config.yaml
moe_layers: [0, 1, 2, 3, 4, 5, 6, 7, 8, 9]
normalize_top_k: true
routed_scale: 1.0
lr_router: 0.000241
norm_eps: 1e-05
lr: 0.00554
beta1: 0.95
batch_tokens: 65536
seq_len: 512
steps: 5611
dataset: "wikipedia_en"
Below are experts of layer 3 (counted from 0) of a mixture-of-experts language model. Rows are named router (the router's row for the expert), gate (a neuron's input weights, with its number), up (a neuron's input weights, with its number), down (a neuron's output weights, with its number) and show model dimensions 0-223. Each number is 128 + 32 x the weight over its row's rms, rounded and kept within 0 to 255. Numbers have three digits each.
Before each expert's rows: "comes before" lists some tokens at least twice as common just after its tokens as in all text; "comes after" lists some tokens at least twice as common just before its tokens as in all text. This comes from a sample of Wikipedia text that the model never trained on. Tokens count by the router's weight.

# expert 4
comes before: " ", "20", ",", " of", "19", " /"
comes after: " the", " ", " S", " in", " s", " on"
router:117157111137183163116159134134076165162131131115124123054142126147144100104079151165148139165103097160107135108088100129148177101142143126134116082160078157209124156070097138173150111072108091156130134182128085150090130175141133166153119104080184189115132161091191130145140146117142109130138141094159118131087101131149136090161083093097132168115131063165104099190113126083108158178136165166156100166192227142151078145164081092152093117117148194100173111097155118116107108065134092093146097105117087119125152130128050112118126154133148053104092144155149099211153132067156163146163089122119118142145133145102140081116091182071146151143115114127124118138166090152074091111118
gate0:077093145175135107139145072147113115138111123137165110073138110118161064131157121190075114139123110095108131136078124081095160144146084185152197136149127171106123133115123137161166092163106067105117107154165138124095111112169147211138162151128145142060174117117199130070124116147145068113097113131141134152103091157166162177145167103082147153212115104106105165134153137081125127138070117139154112124165181175137119126152100120146142157137119133165179079147170149098059074123126071080079136154141115146162087178130134139120207082154098087077151113131140162153141178098102087103106068119120127133095123128119093148105121119104059108141218133136112146143195088176097122117123
up0:118159136089090143077123145105191163101113140079113179119128130172140199125110149050143105157133107185135091151184120127134097162110149073133052106084153102149150125137144090102096159119176167151086150107104149091134143128134140117094084120149090131196123168155056138180151121131102125131125200134106145119117155100133143072121092192161128098085134150123163138163085141176122126134173136099099120139114079099132131142099148150108111098119114095115087119105115086164207186122122184153160135069098190155128175068133112120128134143118156177177085121109129109053107048151170179126170149135156126113136129105123178112131108147178201131098110089114149071144064163080155162113149
down0:079106115157117161148165153063145173126113169078197100130128103153179184164155157078126171139113106171050148103107154147144091162098145108106163088141154074111152099105177122110105152098088096144100148142141194120107120122134104160091132102162098098190172062082152114150123104178169152108131077134120117121174121117172067155147166162111105109141144096153073108174132138121147061134203159130093118078144145103126160122155167124134123112196127164147111113076162152174139172153132121103163143145134117115165165079190131127190177053129092123179160113162133110164123068086175144109098135128122102125119117079114126160149104120175142122128139147077027121115143109166163096123118
gate1:074077125208168106104094168155136146135158115111079173081129129158126146112143148102145161167114062088108157156134200134114154138156084142105113122134088139076109148105137090118186132099160149114153165132137123158090168114125094151111102156146192213119159119121112117091125141194170135123051122107140125141098169111118162148145102121104113098182042093150095095104105100111162089141064189170102110086127136087162084128053116130091167196170122166159163143126156109136149163120182088153122108225111104093131143142164109153124108107123147116152082142133126097153140081113139093107167134181152174102141102117183096141140056170162149164125168127105084098171161117111162127117151
up1:179176111069062152129131081122120121101099121138156154129152149144115138126147074119159152074139168153141117087096082138121150100083140123111121123141148104135081132130112168141095163148144132132071047169102125108136061128158150128152142084104120061139166171121133113158108149088122120154165112163084128145118137151098061075086154130107165147083148197126157124119130121143143145161118097098142115132164127149128160132180129133149095037152133058108086087110147097116099069176067123139116124079087179148109086117091153102156091164135075141123193130136111128135149181154089128150047136032092101161085114152082131088136231137075134068156098121144154124110106097147134088155132
down1:112168113155203126151112132146080124118141167119169119139131154126154161106135146123116090045115220113132109115140132183123128106121148160113130093104088202225140079093175164124174137074115110104127057121121101157160107111144155109158145185119137118085148146134139126107139182085186117191095164126118106144126087148132110099141146121060082152085157101113156157081089104150163159163098169176123173150155117084081138105118125108114099171086127160126113143144087129136140151127104123143118106068207130142113083098114103150190154069154100129091099159119097148145181167135069178156157095110156150095093136148135114127175176126131130066127166206180155119084171110148133186117127
gate2:139092082049033181161128113122105134133133121122114136138076137114151179084196146182137123077110112114101138089117076159130105112166119126112117136166073101154178165156163141141118126083136121152119157130102129228150149092078130148161073142147143112095190170074138145142205107153153109160140137105147086091111116172076085170114109116145119105108105124146085163109163095088136171087103125143191102177137132160144147135149131152147075186133102172148158123125179085150069107104176099143098142062142084137075176126157164157102132107166152103102108090111062171100122111131162129085073107056144115141157189146111091120122143135097114129107132135142094185127081102152102103104112
up2:116102128132144144131077159149135072112181140089161090151133129206070103096089104117151112159137171138136065094183195154079145131127123124134113118174115179106134150208112077078151161155094109152109145098113132143167149197085081142178106149140101162122125110124145109089131136078113116129120088136131155152118086077158140180102138113160149180156128131107157094151126136129162113175152143155093181141113190091113221102115188115129130144123146163027140113189157163150156135134143114057145091164140090145086103147120122089141104096139114141131172100122115131093157140154112216143116064146143150117163130163086102106165128110166131118130159099140131118155191219200112127137125
down2:177121174123121056083168095132110094108118222135060087097108096149111058102070131130182085138158108115106129131174111119113133147161038166096170129167132141090150139152124108109103122136070144141156086097133121146135098105081151090165148140134116078128088140108071137131143154123157120145060104150107138108160170146160177129066167175142188083147147131171126108136178151161175131082084118189112108092143123213113143118142136139110105088097144096132151046154122140104159153143077146089088134129097145162094112119130148108056121144139135087138107130097190143113096151137157095133096115176141119098095099132126125146113189134127172126019152133097107144143157067157140105132159
gate3:109192130140110120075186151129157128160170130146136155176081118158134148124110120157149124165106099073073097139075095111087134148118200135117130114208113163198105124149168128198129118129135126122166135147141175119115108117124172149142176153099138146083096179091171188163131124112140109138087130128096133139102132205101128101160166126099189146143178158131091126144113120134149163159128144118133099158123156164163095197078144046098101145122129145206076160091078134159102103168175208087139112135164135114107109095147147125112113202083121069163169161133146114159103134180133105188141158090079169132166165167169148151070130100113100105116141086119134094164115077119093119160159
up3:106072146111159108129116145083125173120149152127066112082168168136133107156121141066100085182114163163169157152090116118216102118099140139170129145140200103080115146173014138123153115084145111126107156176123139159152089113176113135142112102154151148199160088169128079164141137131115145143121108102114172137138126028089157114112116175089099150183111159102152112123091136095102104123127165073148139133125096155133153136102141139142177103170101109150135156203171085105151089098124108139098143141096163146157120125086109180190122062152120098122109109079173128101162055070138137108100144092113073103101090130135165166146069175143122183136133129128137127094093176151162128161093
down3:110160076191187101146167107066132102119097174129172115112193036119082117080111140126133105146099075098093129083118109123106149149108116107144107153163133159132109111106107086116198169138155188097151123168095189116142161137158108071118117104147142094092090087145113092105060152119146113144108122179117093087152104174214124186064103100177101150183168146120157105096109183113137172176086159134134113162094137109157141099116129156059113109139138113131184143154091160129162174081110068183138116180116162143122203121130178153082155116126088164150141146118123126137080179107100140121161112145121172102084114155080189088112138131115126148104143100128096113097121101122110097169138
gate4:157127113157124165139153121098115190120125120117150143122069132203193088182076104107150153123115123120150144162146102138155121088166114162174156126086130073128146150179109111174150057144082133119136095042104105169182125113148132203073096105076130142153149123087124165110116110089169088155130139127120057091114101105133116101190113066069127154133126143147150196138106112185190156134107109085174112085155186127152076104062155116166118123140134146117126115155181156142098077116102138160087096127115123141145093149182109133099083075179124106135133098167161145195095131097173121109105136067098131148145158164155169120120141124149137068133156104088133146144103131195070102164162
up4:142163145190085120128112106158134122158103145084164152142169136158148128143169140115143118122136112113161205162159089165133135109162131133135158113069112077131096161132052146158184096126078116124160094159133104117131070145097174132116122100098075176131096136106153111131129109094083113084187136142131184140198128149071120143061137135106090098178145073155088139101208099112108177131049119146154085067110145107114120156120113114128185105151106166134107145095105102191103110081071076110126109101177095106130102164073124137084121187116148109164137140143136137132153120109130159112137128147108119114123091147149107035105131108115079149144093121094155172225126166137177213094136
down4:190144132143100165154092197141095121086131108127154165174161078133136144157111109162135112122093096106143189152136121159112190155125093133161125113110144095154085162127104171096140108147184106127151118167118112119124138151134122168155092092123102134136167165140182069184132123178097143126169144155139066093123148154105122101095129125167134138102057107144178084121155191081098142147135102160184125105091135157204057125198161202121119108103100128130117207155168133134077165136119176131162175163128157147148090142113093114183147162176133109096147150172111103121149146187119135104072177044066132122112104104157142167131177096131135161154111081142099123147163167192104092092169
gate5:152116135138095089153085176067164151174109163088151136094125076131111129175126146092193031152098114120148143157081128143102050128128140126186116118168114099111139136075100135157083138125045080104171161167173068151147060182136098146126081176155101155114155109128142075123192111157116099046117109126077150150126102091132073168146130089104136182133179165112158133157172103078112068152100141134116118139177143153159058156116094103114143127121155163106124152120121101203136168098156129128127135169138103114110091134167121103153125124172132135105133109115162123136121210112147133091108126115123154151135146136162144136161122135129126092076157180107146187119178122176049117174116
up5:127086098095159117108118145138070152137165141118127126125164083124109117184137120160124139095135163099154115181111135120104095165154185096130092145114133131078190138123152150147141126092156178141192145116155159089141152156159131090132157075092116137151164148095088085126127084098069106126078172092133103142091107132099096130129028121135107103170125092110110154171137165124185133116170076178111171110157185170142117112117136145118165121165172097110042173161131129135137150176086139130119109129072140201053141072186104117129095094077117121096182116112220136105127162104123145082189126128109142161137082157163130125165131132084111138098178145140090167100112102100082050190141
down5:140134138105137139108103128139151182214109100129141103111107173138157154176095121122136085106130181137119182170075128110073121154094125095086178120127112119148107123117109147130128109100132172121161155132172131131122078096130146092146127136140178193161136135099135109046085062113132107144196092160149111078112069106094125082085137058123097069089083172106139132147152133095175093120098078119148173122141080122107110173056116071164183162131135136087100109154122135086124178175068191117125145111129126084117088133176136151155135131115145157081147159104145113077123101178067132145164080103141093137169141129128088177122092187122134144130123103121161181157102060042101133145176
gate6:185116137100103162109089138140139117139103138153201071132191135131171113129093122105148133143158204094096111132111146188127131121115116194197145091071124136088164100126164160171129144107116125175121145159183193185096135164159142109127105206132155076131098159127157188144134116105082193122125116165138177158148093114105131160148080112123133121106101088120135162188173120114147130127085082149089123199122132144091151143138140131124182174186147159132123162107142157134065119067120143160134158094121147114090139146069079122145108146059083154159171102134132125130196188139100165145151092109169096130112162124156138149117084144090099112138093161073156137202127049137138083091121
up6:169135150134133107111206159102197143145182163116123105204103121105082135077137080170089102125092146171114069168158115177095129180135124176184110151136142064107179073117121149098150132169155131111170171171119146066109146118134107143103123094179128125090106136114159109140075178133132140089116130107064131140143181120084120069108136111098103136149143118132132183155186111185133185140131147195162142162109144154119090125169132122161120118121079145085120062119155096149128114067131107160127141164175112132136120178150137130085089150056100131150080115093148080092102093107153112137127177131124102206151089162130100132117197136159144126110062117175176139102085168136179155143162
down6:094151092172128080147188191086149157127178103108144155121107034143072141111134109070090143154133086082175145132109208140092131121126118112171165125127164081064134088094101121128154167134167138088069109142137159085133147105146104089147120122131145056156179127095054134102092064130131159087155147106080078101117068159080160121105150127141090154124136158171098172194178096139111120136127107133107146146120093157138133129082101115083144129148127141137123147075123169163119198187170102182194145130143114122107151119192096139075143101152105155141153176111101085129122131121146099110109144107132113122163113110162157109078201079118132126119129148161144149098118131090177158198080
gate7:134174114179155109202180160139132116063117161164161149126127120146088173099200100095142151118177158160074154138054162130174116103162086112115152110132103107161111205119086096118112091053135115116097142162118111185139107091100196140161095106194144189119108121179150131079130142185152056119100166169092087135142062121123133116093176113115168116100128082116106191140115094137138152073143151146081075089133095156170111129106140117159108105114085136138097146101157137146140124077157132155108193167114154123094099112116136140210102141138140143143080103116146173157119092176107109123103144106126143115043120100144102179113157115092143108143084119088124132099143124164190082141106
up7:135112150154155128142124138132072091112168127095163155116118100135108194084124079100194133154138141163147141137020170141176163162173117115095145094102115163134057142133111126126122138073102168138151132160074125153147122060177158093102121106086137117128136124177173119089112078134159055110143163136074139078111058068091163148135142120164127115148171124109083179195156096166115104171165102137168135127109104118123143160123157106146073137123078167154121132139154140164193079120124125159093183149144151166128112145135145172161128100143135130110038120124176109101122073131123086082095168127117080189149152120140065155128124145118167117108082119139120148070110130186151060087165
down7:109122137142103123146131071133099108086094113127129156136118162092074170139039134083158174149174126131050130119179095223135109120049091104121096118147102147127088062125135085081182169114097091073153138072097092114128192140148103051129185156143100067156119158153175111142087113157119123138109154122211145060100119117078142107160173142132132116076101122101144119099110104151099093108153149189086132142159105120137119145179128127151126134163092124122173150096086138159129144085213115099125121134144161096124128144143116132160120108170103135151154118149110190104153114175098123110105153142176103117136143113116090115145151171177149153134097142142099179149079048097147088160083
gate8:145176140127151145201116126126129201162155154132167104101154096162143119152120089114111111116143111111107099146158068170088119089076091178139082118193103180156166173096122104102177099101126093134157191125130142160102171160127124114126122132093188143099151132125168124134212139135157105109136079072149070106071105093135150089138110129070176209088126161123137095141149145136127146119113115203071149122149163177145094149108110108106100161136105164128137132037172176124113126051075121081088132126099148179063127168148031147104117145075117062132154147135152151191108133126153142139157134128145127112165106151139144086114126158123161175140154131104163162147077106126126115147156
up8:122168076127157142165151128121125164182086142113138150138131115205160116157156103130105106121100161071148142087179089120121096145080088138086111118156094169142145126101109124113137094145119105148143180124117145132135189120166154139119130071108147137115123099115123120109140106086082068105169114096199085137104128107105160105127094080091168161126180163157214115191162096186089192112179114234062139074171120176119128135139094116155130157161104158125161147056134096140176178099097165110124126128099145180061124163139114165113178153079126087158153162156128180150129106142106142136128118143175138096149123138132091015143124147084166134167151135088113143122084125158111124162124
down8:140102152139106167128126160087138147108118106168163071146138093101100133138060119091130168092102198124100129093083098117171121093134123160131123071164139101157128106097105132220119093090055091139150169169069074128129128168154118158150071152100173169125147117152152111146091092136117116096141065151119179131122173130139093056139116158142182160073112062165148084169173101126095152102145151114163107080156106131140133072175103088164094167117113143145209138090115099119113111120195161088136104089110076100141166178134061179074104107129106154163102169106102112187132104137180146115136121178120136160085168061165138118131116118105130105098151093165116108083140136136120125080142